From a checkpoint of a small mixture-of-experts model trained on Wikipedia.
Size: 9 layers, width 224, vocabulary 18464, 25M parameters.
Experts: 1 pick a token, a sigmoid router, a shared expert of 320 neurons.
Below are experts of layer 3 (counted from 0) of a mixture-of-experts language model. Rows are named router (the router's row for the expert), down (a neuron's output weights, with its number) and show model dimensions 112-167. Each number is 500 + 25 x the weight over its row's rms, rounded and kept within 0 to 999. Numbers have three digits each.
After each expert's rows: "comes before" lists some tokens at least twice as common just after its tokens as in all text. This comes from a sample of Wikipedia text that the model never trained on. Tokens count by the router's weight.

# expert 8
router:527496518493487475510529488483489492506492481530489496477486497534488466549488492479542495471525501480491521483484532499512514529484513547453507533503522524480512519495
down0:507533494493510503490501492505470498470447491481497473538489457518502503487563475518481498505491475543488487485508446550485497496535476526497488524474527488524536495507
down1:472478498476482471534552487449496529477503481511518486448533535475512539534507538496571500517472523480469530532476530477531492489471479539509504462469482501474516491487
down2:497500482450514493517454494494483471484525481500511491489475529496478460508500484520460497515472526500553475460461502474486522512492514539481514485525478495497520540495
down3:465497498491477475529503479558490489469502502534464464458472496556489479465494460429499512518521538533482494497433517512510503448457507518486472542518479473465511493487
down4:499506482528524473520491490527484500511482541502509461496521530492578540519494513489477483514489554508460519509511520511491489505484499505447474529508473513496534522511
down5:499474497483536476486493514443469540485468531496493500518496537498490475446538479509472490519522494501470479471525513521510498534447541506489509469521510503507470465499
down6:506518519514475497502532507458505501510483519520461507484539485493511497485489497462525476481540529498481501536524494547526478497501478503508538513476479513520477518492
down7:478475544505480442484510468483510520494490517542495473466483487489510504481500509523505514518522485491500533516493506508475470505478493511458505530479502492481513477510
down8:522476446471546528498453525527505506507484498523494502497453535476563508518513490514520483481484502514511522510502514528513447493445503477489466461531492524526526421484
down9:535497510484453499513497487513471561479534544482496465497516475527481467471508484475494469497507457512523498456452488575496527502473497490465485496528466518502477454505
down10:516551518500457534510504508505519482524468490515494502530495510501532490470514466494470513518525505473507517467465493489520518503493474510518509515500501515521528517502
down11:469490521457488528515514532482513454508492522465508502510505541491454543468498484493531464511531487527533487495487508442542474456519528501516476446450513500537464467486
down12:505530492514497541446477556505495508473475507462472522521475516468528472481504499490462453479494499471461529526525470496513477504482461475506500464531563473507519494516
down13:516474495504523505535453526503468541541517499487521483535493504500463467480479509506542474537479467523522467489486488519488529470500519543505477471475505517494545489518
down14:511565522450457496492537518492508447487487512524511490503468463473504478519469492472467515544495498504525522522508495504520507529533485491516493511535497503505512512470
down15:512485477530542453493548501477499498478485515476508490518521488469521485512455484512470451501464562532520511541531524519492518480506483503474525509527481519484487501495
down16:486527498494513523510471533505476523480526490498561512492500490530473492477554526479494500469527496502482495502496490499474496489498482471444496500498563521516513457549
down17:530462458475507505510490521513478477561502471517497445489505493525513480541496497454506522504460495477531520528501465512476529481513464495466479461532504484471493561511
down18:501499474479492459475517516513509474512493494498506543453494517499547483499460499503525486469556500523446504528460532466482484492479536500481501531520539528510488476505
down19:475485508498484492469528481510498487457483493480496487487528511521479497460442462516484497525514582536513507521492475484528508525475487500497493509531532470545473533513
down20:502479523457483526513476453503502516503496476512462451479512514508497449539513559497528523486520454476496510484501490524488493527518495466455511511513469512475512498513
down21:519468475530521492480434471469512500514524480501490449504464546514461499502473480470486463479467500499511521464502499535490476488515519482498496507479495490466520450547
down22:474523485578487479516489509505451509484529461514526475494485492512513438479493469501474537468507527529484498486482538554484548519531582488465475525444495508523506503501
down23:517472501512497570507455535505492480511505518454522499514524521467514494500471466528489471482508479484466455496489500485466507488473507536485497503526490524530490515506
down24:498523461506510519507513497537514487506447489522450542508482515472522517493494433499517461465526547505498520508506523509467474466478500514480512492514446521510533492473
down25:480515508494496490515438483507493487505513490518490506506499522491571508493507467517496475475521536499508516479497512511510488503470500529498490512477520479544546523459
down26:520511497503516496455450488510527491481501478499556513491487482502550503491477454457532463544462509491498525482513471491488515491512475487522506484494461495498556470484
down27:492511518555517502479522435530528517448488482492546517554487552474510490482512493480539528517478469503503548538502516567460503507492498515497494539486554547506482476452
down28:506476529469467525456521536491494434478472497504444478504478528485472517503494524495525482504519525481499499491533516527487533544504484504493513535498500442499536494453
down29:520486464468493480474483513504540500527468482485476455512475493540494488521472461434502505497463521465525526514531469525535500510509494506508455499533487508489523536483
down30:497504507474461542496444490549510501503513504519493494528485505470517454545505508458503474494491516493503499481432474514494513498528513461509504519484522530526517517522
down31:516532521507533518513549548513495509573455494480490530516498493464512495486525461523497521488460489513490482479488537462524496510492521526520536510512490489514520503526
down32:525471500505513513450494467506511497525507514503461504474507501500505496519513523458513497507494511519500481503520449521486493532479521513518463510493523510444521521460
down33:506513544471444515531433473526493511467502541523459500517457485552502457515537482509458476455526511485510540480500467503507503473541512509527505515518487467511506490536
down34:541473488511518522516431481507508493524516455502495484513527488510540485487498487471473448487520504541494539494491498504488498456494501507479499491522520480454454484442
down35:489561462467529470483497497523513522518519557492514553491521510517470497495536535558475530545518527508512522510524489494468511499532513521471506510552531511504533510499
down36:498478509532498493475471545506505482487485486521508480505461472568495488505547485510492511516496522518498481471473492487506491518535471506506547522504525502512499483506
down37:475488487510458524511472543520516478475524491509500519490488517473480523492510471470510495481484431485470543499537476530477517502495527520497516472502502471479541501515
down38:494505518504496507482507491552514492488534501517510490448480527526494487477549535536482516498464511530499491462492499473537482521543508520526490517517472506492502548494
down39:492484524504521515483555498489495457484445486543482522480540492523467494513474460463483546508453471470460480500516483494495489530469468508465489510499521508527523538553
down40:499539455495481522530497518510496478468496477489473459489518493521483507478514512477486490506510478459480511503574537493482471517499507464486463509446471457463464510487
down41:513489484512432499500520485526528472550460535508534491510497478511532472493510523527435499519480541502532477488532525471488483497512504489460501495518499473438491526491
down42:453532533457504502495440488508498460455532515490495508513533510517504458497521517523507530502528480486491491504511464569565532484479544511519532508493498529490512495456
down43:453512491511451509475484482507484483498518493491485505467487519529485491534483508487484510474530470469499480519511509476496498515460515493512497446490512464497487519561
comes before: "-", "\n", ":", "=", "′", " /"

# expert 2
router:510465503484511468475537520495530502528498520480460483509464517501461487499445471478507542494475460509536538490488539483533449537500522509479496482504497539489504530462
down0:499526487486500476441489467466487485507516496514494508489465522471541498495541481482498461493505498494467486498535526497524505519502520507469489494511510502500510492503
down1:522479478493498492494431503513518538518505523497535574523458481560521475481524506493559489478507500455508501483449469510488508493460495507521486506539489549536460444481
down2:478518471508509484510524463498509497449534499519505491459529513499519523501490507491487502503493534484478471514447506528501469488485531490471521530506525523507506527490
down3:502516552524494508479550466441523513530497551479463508477489495547486447519477469525515488494498493522511533474490536517484509485515475502512462507487465487516526552486
down4:530533487418539518486478550508503483537466507483495530447501515546535486490500518532510480550466493490494466492521497485535486479474470476511500472506492515530482523466
down5:539482487465504523487526538531534495479515523444505503495534500514460523525512490518471503537508533462536489522508485510500457504465482529480458542540538498480466476461
down6:512497491512516477464501521519476501509510552429486532474478530450536524444504514492481479499479470504501470498539526518502472537528494447513473525521453490489504496469
down7:481503512492480493486504511551480545498499512523491519538510493523503534485502504490513475497455537501458480478515505494525506475488470432493477494518517514523443466484
down8:491465530509512467499514483521486496522532491474475513495513497500550532491472533498492508481470534464541463485471497508462478499461489548480454497524535514501490482517
down9:491482501494493499532442485506516477496537500489490507520500504492506503461511533518516483537440494445474542534462540536491510538503500537574506516509501494517553538490
down10:473509478516454521525538540476543516499522464516562534484477520494480513503496493523455509500559491511471524526485474527473477491476496499451503538467511473474484490532
down11:469520501538500486557558522527501484483481457511515454520508562545489529521519497496470533476531486522519517496479533495483517510513484507504479483480478464494497528491
down12:512505506523507486504500443527531488525476493473520499509516464523487498518485474540474519505463508473522473520501480538459477473480483511537509485499484530477511492531
down13:475549553501505539514505456508445506491506488485490509526503481500535482518519494493486457549468465513494513533539489513537492507523435501509520496554515504499457471480
down14:496514495502509477527520515513481475488486482528525520504529491481508524507483510475493511495471457509485494482485490525474476502443527523503516487524488458482470499496
down15:477465526475491445476483450564503507538558568485492524519517484506465510478513511515496499480497503523503511475525497533477474484518523462465489551565494508499488471441
down16:467472507487487516525451493464505481559504539514520513492521473524483531478493508526483483548507518539458505477496496485540514499507458513526489525515501520530514500494
down17:485527503548483498511485493521517482502434494531521512515489510489535458517467532505543539502484533542518471521498521515458490524472489537473508538494555543491524534472
down18:510526526503486492468426523523537524445462505486463462473513526509490506552502485551489532480531515481493507486496523501513502466496526486507517444514580505503496502501
down19:500549468482509497490524499534450518525487468494503517476483506456490473541519532466516525487519463497522518523545524505478534507456497483491507476491528479504490463492
down20:465454481498486482454547485500534460547485504470526536492495497455501505483509463537520517469491516509507501511490499503465528510492452522509459490503495437481486514537
down21:501482457495473445461509489477538487486481468501516504504505501479516497520512508499521486510493498510518447504515516529452476518496521502496513454494478492517540526482
down22:454525478514537494480525496464494489481516504473478504533497501515503516480488560505494489478509481493480514504493481544495488506476481501563531451458474488460494490520
down23:518516464457458521479539502465511473510461525457515529501520490476524495483510497504485467539485497482524520492518506512503495495537490441509454464518540488468442534543
down24:490523517515471494473536472518512488475541492551498539457470467468505499501514555485525467532473511466524530533518503448522484507491483449513513470491493496495469504500
down25:466516518475463466504464513485537478472503525461492559506475513491518526474500523491471522479503501516510517499523471495558507501490490469526554552489499520507510528553
down26:478455474506511455519532501494528529458519456525482522486496479506495482489496526498499455499504507459487465531468528482520530549507526505517528539489532490512502520484
down27:511495467534464444477469506516520552562511523516472522495521506479519477517499515508485466487519516492468468485482469483497498532514483478521478482495493480512499511492
down28:517522523462518496507377529463480494520496495520514521506508516516509514513497484474487496532539499535536489508467483517476480477503516504531521512504520553521497480536
down29:461453495473461499473444487493448490485493515538509513525503515469504458501481512507561514487483496488511493500556510519542523581475495495500479494455485487486484498472
down30:483486498513483492493528489496500509534515539509484540464544450482475460489502498509458513485513511497512508499487511515536497478544479473485491510488518510496483472531
down31:542488534498494522497519531517453507511476522526499485489490504469514537472501501507503504497524541531545493546519471458491466477517498477455551553479495467531476495469
down32:518524486512500495552498487526505485489526513499507511511533462521517536550502501517497526528509502566513542510495483481520517480470479553487517461543509498497523507517
down33:502484529463528497494510477495512538487475504486497465484493485530478524545494481541501484531527456514504469510469494516518509476487496490516494506511463476510443505534
down34:496506513522466483470499486517509509476522507500563531479515503472536468492539505534508477502469526516525500486519500503501507544477547476465529574493461515462510555487
down35:523505463497466508515472497471514430484529515464503531499543494529497489504497531551520489543474480477502511506451494531500481544514485481452536511499467554520466509447
down36:512477510534502543496539471515468547517503508518525498514532501504521516450487522485485516470514505502549482525506484515470505487499476494524518460427523503539498474520
down37:500486508523525509487520554476486481492504499526532498479468493455443518479456489459509493519514507509504470431421500525492506504504494522482503442483468448549496468514
down38:515498506526516477495489487522485508544510448503471545553496536516481473491479480488533491494477453531504480521476513473495474519538492487519498522522540492468522483469
down39:475527541492512532492490543491443540517505512499501450535509472531492453501504495521534494482460522498546506503456475489519489499499454469496537457489555497517460515486
down40:494469489478480491465494521490529498528488492473475534490503497492535488503495514476531497510531499530487496527481464457504490525508488523509453516506524531492503537503
down41:479482514500498484490414425501477525547491527507514520538480496472457489517484479526549466494494490530501488456471488522545474460526438469523504488510517463477487501536
down42:509500493482479500498485512509480475513490497541527424514524484537502497479518543535461469462488515464503486465454477460484496486501460498452484481509517506506490454485
down43:485433438506453466484540479520492490514511521503514580465522506516511557464523517486507458494492519514531474511510492460532506491508487475482520489484468504550467514512
comes before: " |", " 0", " —", " 1", "z", " first"

# expert 10
router:526482488531506495506502471526467527515497481483522498488519467505523451541515497507518490483438485455522470470493492467519527490460489537506528460527479497489507504492
down0:504541498500547478506474516479486521558508532494471470486500492493450486530490504524516513480493492490513474478491544512516481484467465505507531446537487480520538506514
down1:494504510499509535468496449498477478414497539534521507499507537522470526494490483493491518524520483529502515496503496506521518504526495488511486529515489523537494510472
down2:521530530521479519489534504439489512544486485486518480459517494469496505537475527466524499511488525465504475533541511527500504491502535469486535496544524516479512507486
down3:520547447542483478502491529482492515468511443465462504502482499484529529485516496522489500483533515477523486472495540524532487509468525486532509470486514510484510542480
down4:505510506473469494523461500502494496465505542527527467536489489481486470506488456538506507509494472499486554480502494505529523517473551509456519467515544498533503500510
down5:543475497492517519509521497496513424557444518488519512515546508502515453464476516470487506496518510535461511513509452471517517500512487522487521496491509467511512483458
down6:478496487515508515537482505490487481514489504513458472498558501473488504512571539484480521490489491479478504517529485485504490475536495486483515519461462460475486519482
down7:509463521478539483505474510492532470475505525489481510485458544484516514445536539515524473553497536503533525503497519484483494498513527469490474544492516514509501479480
down8:500530473537530513449514499466461518500485477534489532471470538461494544516501461531497506511490469510518480526518468472500438461501468524504526499528494503478466449505
down9:495534499503484442547512472492493567540450478511483450541492477513456437524478553468515501502490510531505477474494516462469490460506480516514486494472493478473496526534
down10:542507481504517489515529521486500496495517483452585545451479498489520525511481457488510477486498552509484485518481494524512511551494476490522521480496449520515476531512
down11:509460492472508471501490514479478547501540534493530513453476516476517489503542530550467507511471503521536517437496514506475513484506498532514483486493499475530455411469
down12:520498486474504479486525492451499549514517484501528537491518506497497460537488480517525485478474508490481445497493521522526467494513483486478560501536508531483498558471
down13:537495532475514514509478473519506478470492500506458504508525474490524483522475510476476493492542529479483544537513490516533475473488479496503498514487512476542548503488
down14:504520568505499502550535468488499494530534502509522523520447559552524470486479521514504480507486539485527511504524537529459505524500509512467485513551478529496483553482
down15:516543525505513498493486468503497482490451458497537530532520492511498515464510506490557512482478488516482449457453522510487475483462525536497426488502468537528503517485
down16:459498471511479523506522498480483488464533546478528494506514508483520479488465513466465538488507510503494542524548465491501506519500503528511495504489501536497495527507
down17:446489517516493508530497520482471557499467484494503521484472503514518475537520492493487519494474500540466439486531483509533527522530484522497505445523475484478495503524
down18:520519478509543542493516518501509478500472435460526517493529504529566474491538515529517471518488508503521465523475510519494519493515467490464536457501543538426473469447
down19:487474493509487484512555522511508499563489452494492500568518488481513518518504491558551488485515459519515493519558473515438496509505504514480503495541450486497481514491
down20:532496531509461445492517489502468498521485542559481533512508536561479458487502480502538499494550510478492452536478491498500483482514569469513486490498484477494490485492
down21:507512496482498496519451533509485466497488473482480455492535527490480510485569482482531506485504484479475503503482543518481539500468480533504477469479485499482529486496
down22:504461535495523490507453510486534512450492503522472448493505482532490469477530501476499502523493503546522513494490495484519490483437514548502477492473495488494482500486
down23:469514489518535494459481506514496504530480429496511546491534490477532569489505510540461480474501493505521491504537524497497470451488484511512542471511543479440511513498
down24:463498529477468481502541512453485447500509499529539506494498502485532446450530510464491504522497508514502503496451478476490489522512495504490534497487473487514448541510
down25:506449552478472498532465487475511490479480498512476491483502531462471490482469495522512488510478489501578524508550474501485458510474513482518507475517478468521537471513
down26:487564534537503505520502456489482550494520456502478511511509463511502515508460520493538519501499551534513484452517505496497489510564493475507501508473471488466520467510
down27:504516507536462513506535501508519488535476494549509488513539483508486482487469502504487522519495499513470543470554530455530469536481497509477480503529480466494479506519
down28:480493490523511474517541434513545507495508508520506529469486507537411464492515489508488488494528541480505535494522501487528517456531493475486481520539488496489455469492
down29:510487478473506503475496522492494484465503507510469484456501467486512449486511506523517497518462493526472536525459486537496528542461496504519509579513506506536533457522
down30:513498514491520469524530523473493572479501499562507510521495510552465506488522497514491484521519497542449542518514500500490525509454488510495475499458499465505459476523
down31:507498500474517469520484531510498512523537492499477441531438495512506460506536494511501511506483489528504478469500529505481498481498523478465489496556490489491489480571
down32:506506515518494499526548482506521504500457507475459492514467516526468519480468505491519514497465475464474477554478492507543531509468515450539517545558476524534490481531
down33:520467490521500475498499485464470518469523513444568531474476508488516489493534465505507482471498545534497480502527485464555468453521499500515483526497492498460489503519
down34:488517492447503515486494519466498474556498510489510505479545518492476518542494517536466490506499493481482474509469466525475482468544490475513518508516489467501511514524
down35:512467501507489466543535529501498507513475516566519497523491525479566520548483517507467533544481514475481487477502485540510500514486568503463473485558455514489489517484
down36:506529517518491511472477505569511459472508488520525513478495513516488516487538524536515498500466495559503499471515517498481495533524509482537478561486493517517481477512
down37:515489497467542546523504530512526499451504532509459489528540511532508468511472522520488472502509491550499497488463446539504461458485509496497500504526497497534458484517
down38:537488492503468522555592489514512451546448535501523488472496500500496462453470528491491528466519530493477517502504484491509526529514531506491473515504476481527495549478
down39:485465516445495468573462493520462520495534437519498465542480475485524472504545529490535505489455486520519483517491507468534529514548501500469506448501488494490491467549
down40:510459508516473518499534497507487484506523513525527483520492509485523503510515512521508507486555541496562490506554512461498468516551504479519526458511484452509509563472
down41:551507492497488490524548523495510505470483494500472510501497519489458497508495537497487455503449576489496540518507479518480532501517460489479479529505496485497535499537
down42:514496490495511466545514471531506511542499516479504452475508473503497484471476481501546491481509521535491530514526516490503519496478484503480493521521534497503555502543
down43:493506451464490531466532484506522521492467465475487513535475509458455507463493505477548498469525506528473525538465467474503498448529494508508554487531528533486513497496
comes before: "-", "|", "\n", "The", " -", " List"

# expert 0
router:470502519527521504502548493495430518515461492525482500494481489503494496542501509475512526441484484469482513502473543467495527491462491546492519501502504495478492496510
down0:474469521507470472528538490498544495519475478492518551567517456466485517542492493526469509529553526556489487551521478485496492484520480529500516486473512521489505502504
down1:522506511540473464452570462485502471501486506503529519537522509518498501463443452486484500465520489500485557488501540470486513472475505426555477489467511481506523530521
down2:529568523513532482475514494491492505538514517501478476499511492526467464466492468495558487464504515456464540484528520500522524509461515494521462490467504516479480511560
down3:538507512497476491516444475527516504547516472519524546465470490520482489559480452513492514520497546481535516512474484490540479563517489483521500501492489496499530475528
down4:448482475512497454524543474514457475471515483513513461501546495513535487488514499541542532516513478506470492530470522469519503492449502515536495492495525538522496487474
down5:469513464509489508478502502546508499466517466476518477519485501503482521502497509434453494523547488481457458525485531492514495502472497508474505508527524473489444518519
down6:528501510506467500513503526524467512547528475498485482530511488508489506507479489452486467525479537518513516524495478505478503542539483542477480476450516527516468473518
down7:493499492479475478519521474521469512506486481490526471512508477485478452440440510507498485461532463532523544554493462511468527500533490499496517520513476511537498533535
down8:489493493508518523461416532521487468471524515495463455492501518505468509484513459501501538489485519476518507469492510522560539477475493465537510486530491497527466466477
down9:474507461475578511528514515472502558508498532506509501486518512508504478552501499492525505496498473480495540494462518494488475483478548491504505495510517520517510494495
down10:492479506473517547516548528489501492519520468465548528498495499513542497529477528503535502491509517531484513504492536448493518503503542512506525525479533502501490487459
down11:473481521510515504487493504489545451549466511536549514480528487508511478481471523505501515487516498539521511506454486487445522479512517521509525451508478494495448494468
down12:516511518519505540523455518485490526489520525504525452506479483493506485520503492527484478500490500498544500485480521463508488557467546527556470507475522503516458471532
down13:491487486489520465532466486550567523501498506505498505502519508504510486497465498498466496540496503520507533557499487483478513448494534519532491471537490558528484504467
down14:515514521456504516497493507483502494498466490517494485540496500437516527573523496502455498513483480520512489497537451540478446498496539511469515459452502510495519490501
down15:494494479523481487487464533502461488480529526531438475543527513511540529496486522533490520478483481460522516508505498520508498465498493522516457512491482493519516482519
down16:493528489542501482502460507511538496482541511508463470514446521542482510488518492502488513538479460529509508504535461508490494503550528498509526523478510520533531500526
down17:466508503534472534487445487524519482463454526480465541498498514468558537480497465523494500483500500521503517507566508549533504485500495507485512479490532493507519487516
down18:517512560523469509494511531531497562509504511452431534500511488469453487492519552505533497476491486476510498518481480490524479533529490487483493501447466525491473554490
down19:511496495486548517530543502490538507458477438475513490510540496531495514504492481483513511493530512540496530508513481482485539500518518525483542490532488481497550546542
down20:536498511494484490437491549540487510484495540531482537492545501496502483458508490515493497548520494494511550496528465514533435547544494497488492535476486524492494465506
down21:458510460473449527529460479531524507473520494493504501461516503481522473508497547511503457463496484480492493533518497485480519483507519504505506505474527567498491504465
down22:509517540488489503498508481502473518520444490485486504498478519487481556504508517490478511505490511490521488545500499530554501494475489502492496527541460499480541512462
down23:494506497505507480520481504501465520526534470493499452470503485486491452473504478543496506470453527470460491486464475506497502515500498543524513491468477505529531470519
down24:451506482569500486479485474464468457458501512477491493475515516450491515489485503550496514496506475515448491537522527438531507496479508520480521508504521500494487485476
down25:489474483522489464467491480522519500468488488471513515500540469552470507524466454512462521466503548500480491476487506522531516505444499485507511499509479523493545484537
down26:551522501501490467511461514488480502545484488501506525534489487516525492460477489520510522459526467500471509481477505468511510557540451532485525453468499513484475483473
down27:506490450507534531537537474538526503560472520493498518513502511519470533511520513529503528504453497513491508519509502496487489493504484446540487466509508516532484507541
down28:515497514534526504520492510493508523497445461456471521461503536446480471508494500510524474519478524491491516521510525474511474483497442470515511489529504513494494537512
down29:499460518511479471514463506517476475508471464531469506482521489494487496479497500432507528508506472503501523496520505519480466505500484471485486522503470483542501523489
down30:522522493485544471438524484512509491469476474472534515509491498466501480465460515515479494502499489472525504528490511518499475505483471535483518506504540523482510492546
down31:481479491553471490489472471473508516504520452496535457481509498511476504524521491505520541432516500492511485494497527444478479539534503511525520513503511553513483488473
down32:489479480500502492454476524493498487517490493513503499503487488486501534526510518471458447519486466479458523486483508480469511499534494494482494528470518519503546487448
down33:508516520484511448515515536491463489489501510485526450492527494519485482473474493460473498524511552471507476515491503494519534495515514480518460506457483494533480491458
down34:475530523527520498511481463504506474520478524479463492490490527500506495514529500489547537517530468484552504497500497537509513465467513547467500461514502484490502472518
down35:488491513517508505510538471543530542501495481521500497497555448495525507522518546513522513522502472492492501500483498469510546499520535513474495493463505518492507516528
down36:453553504516496532483500532536546512484525471509507513491514522474541509501518488524520528518483503503486540542604516506510522477492498484467550497476492485519496538519
down37:475498513536458527488507544526504508490494498499466546495514515496562537479511546530489505494505497502481531498568476497496516477494514511474521499476508474494474514509
down38:493486493454499496454504477510526498497485547483443488508572518476516439479541513493507478468502468521520506498549499507473499511472474513498519497555549540506525532499
down39:505454521463490474516493464534474501438527506526499501495538516501491476489496524546494536459530475537503490468491466564505537473509499486473482492457463519499475530470
down40:504480520528534551500505480513487484485509503495474474484538474501528554503501486541473517495478492522473468496504487522508489528515520475522553530485526500484531488526
down41:505500512543535517472461489458455474482503524470491454476527477511516515524505497500483540488495492470526499474525539531532481482474523467468480520489472504498498498484
down42:461534521446575459519467494455504488494487538521511498496510529475542501509525475444480542521538484520493518474504536493473522473537498495493521478485504456525509484482
down43:495520506472494478496523452509537540542518518472530528531452495528492464495535520486530523509522496442518517527456510501544507500545458504473512544479505517500493519494
comes before: " of", " |", " in", ",", " was", "."

# expert 5
router:540484519538527481520526454485496532528511508527471480479477495540492484554498515490488514488443512466545538483517477509541495514476462500499495475525482489446505528481
down0:527497493491502523491481505495504533514465478544506498465541520530505486459500518518484448505544441538487480497557545494442506518475520545484499522498454476525510508491
down1:491529532505476476509483511508516458507542472498527526502509503450459498520497469478519471513525477506508541518507506521498496547539553479483476478486468479496443529476
down2:514490481513500491544499529499483533514531473468541514515501497475528480483480506502526559479474460498531531507470511454526511508542487445475526494499529495525482555450
down3:494519479487470547484486509502519507467530480512447492539464497454503526495517460520525534507524482536510516521493521477549478517524516467517461476486502496547520501456
down4:513495476523512467532513521509504504532553453520493445475508485473509471493470507514534496511521471501501499500512497534457512491495507514473507554514497475460484503529
down5:494475507502501437476551504544486477520516528530521482504522494526532522457541509494501472492485505544540539519493509498519497507482504498528478490506533493504488482485
down6:469511523466549489555498457534523502470483492470518538493481486509479515483538526516484513509511501483551517501465480484501497488468498469527511490476481512478502519497
down7:505487514513490531466563486475494491482486486505472460483461512524509504494497482471506495513520490475490533476470493497525501490478554474515513504501477505509525515480
down8:499526484478493494493497467523503528523524539494506474522462561478505533471516472470483458539475547524488503474478465532482524482516496533515481527542487492469471495546
down9:496528561477464493512490499515497515515536526530533496492522501533536486471523482540472509532511487534500491507539506488510530515520501552517469471465490459473516448536
down10:484484452475507452518476462521515477505507495516492543534478534472511494539478488529523483476469509517509477507491541498486491489497480468531512474511442514530534516481
down11:482497512474499526536511522505474484505446546548472458512524483523515511527446476528479537496482475525514527479525497535505484492510494472519511538487508484483530529541
down12:503509497547489484515506489496510509474489478511429497526503521468484472475514445556548521484452504554489444463504498523486484477470497497488484489475498447500493507439
down13:493517509461515495542476512497539432482512572539492500491471520509500548469471470493486511491481517520493537528482521477501482497538530458505513486514476530520552517496
down14:551558495514535486480473470500511518470455504467511496485500515484486507547519523511509476483490483510499484503527513424483508490504490469499497509446455514515507538476
down15:476467524472444508489444469514518506485516498470489482489508527453492493469532555469482481492501469468525496546495503484475481463495498548494543458512512529524520510526
down16:504487478491536518483496505506480564491512504542453552520460522506510469483519503441496519497502478520501461473512542503552523494511469526503485514492491488495480479503
down17:461520539479510556513526531571518514493491464504542495503492531505485488478496491505504517469500488506509499465463486512466494473494515497516513490466484531506497524480
down18:501528532473510476506491492484508547538486510525478503477480497500514524516501476495539497482509474565493513459585469483508492501509471501510482518502444469524472524510
down19:473486441500493477490415508493493473517548484477569522486490536463554509512506487536505501444475522481517479513506504538494529498513511495538496514476483470496529542483
down20:503514467528488554503518550480517491456514509512490487524486499498521511464494507519535511497448491486489504463473482464510468530525478514515529496485517494529516493533
down21:462514549528517462490495488473477495511528516473497528503486509503517520492530452493454500502482480478529550496475431465571508452493458478554483464525531497462530466456
down22:527504520456541501525483484497506466512473504498510473491488512522461545481458525496474489509521513461558547504453466517511492494448463527523529493500514535497539538509
down23:510503488511481525500519521479475529511446491518541489488513470564478508453491454498523532453506536505535492525503476563448552476514476550489500475524478501483501484474
down24:503515543515500540502505492480492517498478461509530430509514532464488474499521492461534542504481513449463530457471459491508484509467524496527503474480490505502517514476
down25:530480518551503521501495506510514569486508500544519485521479453486488486491482480547500563501448511505495463434517513541484494457442491481470498514547436510501485518483
down26:519521565494479490451460499518495457498480521487450472509487480502492496447535506507517519510494492500493534519485510500504498522502463510458475510507482454490479507452
down27:507493480502508511509492519516515508535510478518448485488475501490515481514525468510506495505490439522453436503549482541456543468543539496504486514491525486491506426469
down28:511508454484479519545518524505537488494485489518513510538529478501486476511505493496493488522510504447537534495502509489510512504478516506507531493472434486500514483482
down29:515505542541505471528555522516453491498523514544477483462486496513503497530571503517533499523470488505503475494540487491498464505541491509490505472488498494489531484505
down30:510486499530525477433492525460492510484537498498503507491484517521440494493485508528515473506494505511493500489498495537505522461479510476546492522492533491461517534480
down31:486482529461452500494502487525481539515479525493456521510484479539475487503533483530523468511488480522480466483490510444494498467526459485463517520538499496532483513473
down32:525462528509545515522487504522434506484506487515505489520517483538483513482511501529502492520502532511528475519512519493500509546509483494517505486443507486452464451497
down33:550473480481528483435479454498448480460492489506537514492506488481502478474526463510489499508513536465564513509471478527518492561494491500489491479538510548475495511455
down34:506510508561506541500485512546452520537527513514536478469513479502512500529489514505529504521503510458522528493479509525498544526517449461504523496489474527473454449477
down35:504505493472479549494460542510489471478520494474533537500491542490539511476502493478565476505435480470456496511515511526465499474466469551473525521479520538519512503503
down36:504496461557485504476498487483500503487471465467534526546473500511480500544521482505475524505519468493486519500494502501521522527523554521493466454517483554494499473475
down37:484485544502489504530510468470485519486527566540494479497525498475495521476490505480487526478470488481492509477523512452497496486515458531442538500471523468504470501453
down38:489525477523534501472481468489536483518526486472511467501490507508494517500491480503538481494461521462493482477488473511507535522515504446500471498518518471495450533500
down39:456510506485509477519465463466475502481510504468500525477504515507517487468474477475501485511481495460513486506486574507471509523497521498510448490462482482511466488465
down40:481486464486486484479507492475494508478543530519483492483516477511522491485476499462476469506472484507508454480482498459509533554507518496500483539526535485531495494497
down41:513493503478501487456471475518508477499532517504499557503468497483498515505468479479492524507524486496539515518458544538477524519452492511499455492494531506490454523477
down42:532531498480464490517498508511469489500477472531509496525498494535486530551502500493450516470529507506503476480505478475520489535541478522461462512470495474490501504497
down43:443460503483503494496512487526499499487494468504521520539512512493550544479510495513523530481514504466500479471499524518530467513475517504506522516466503527512480518492
comes before: " |", " ", "==", " •", "===", "In"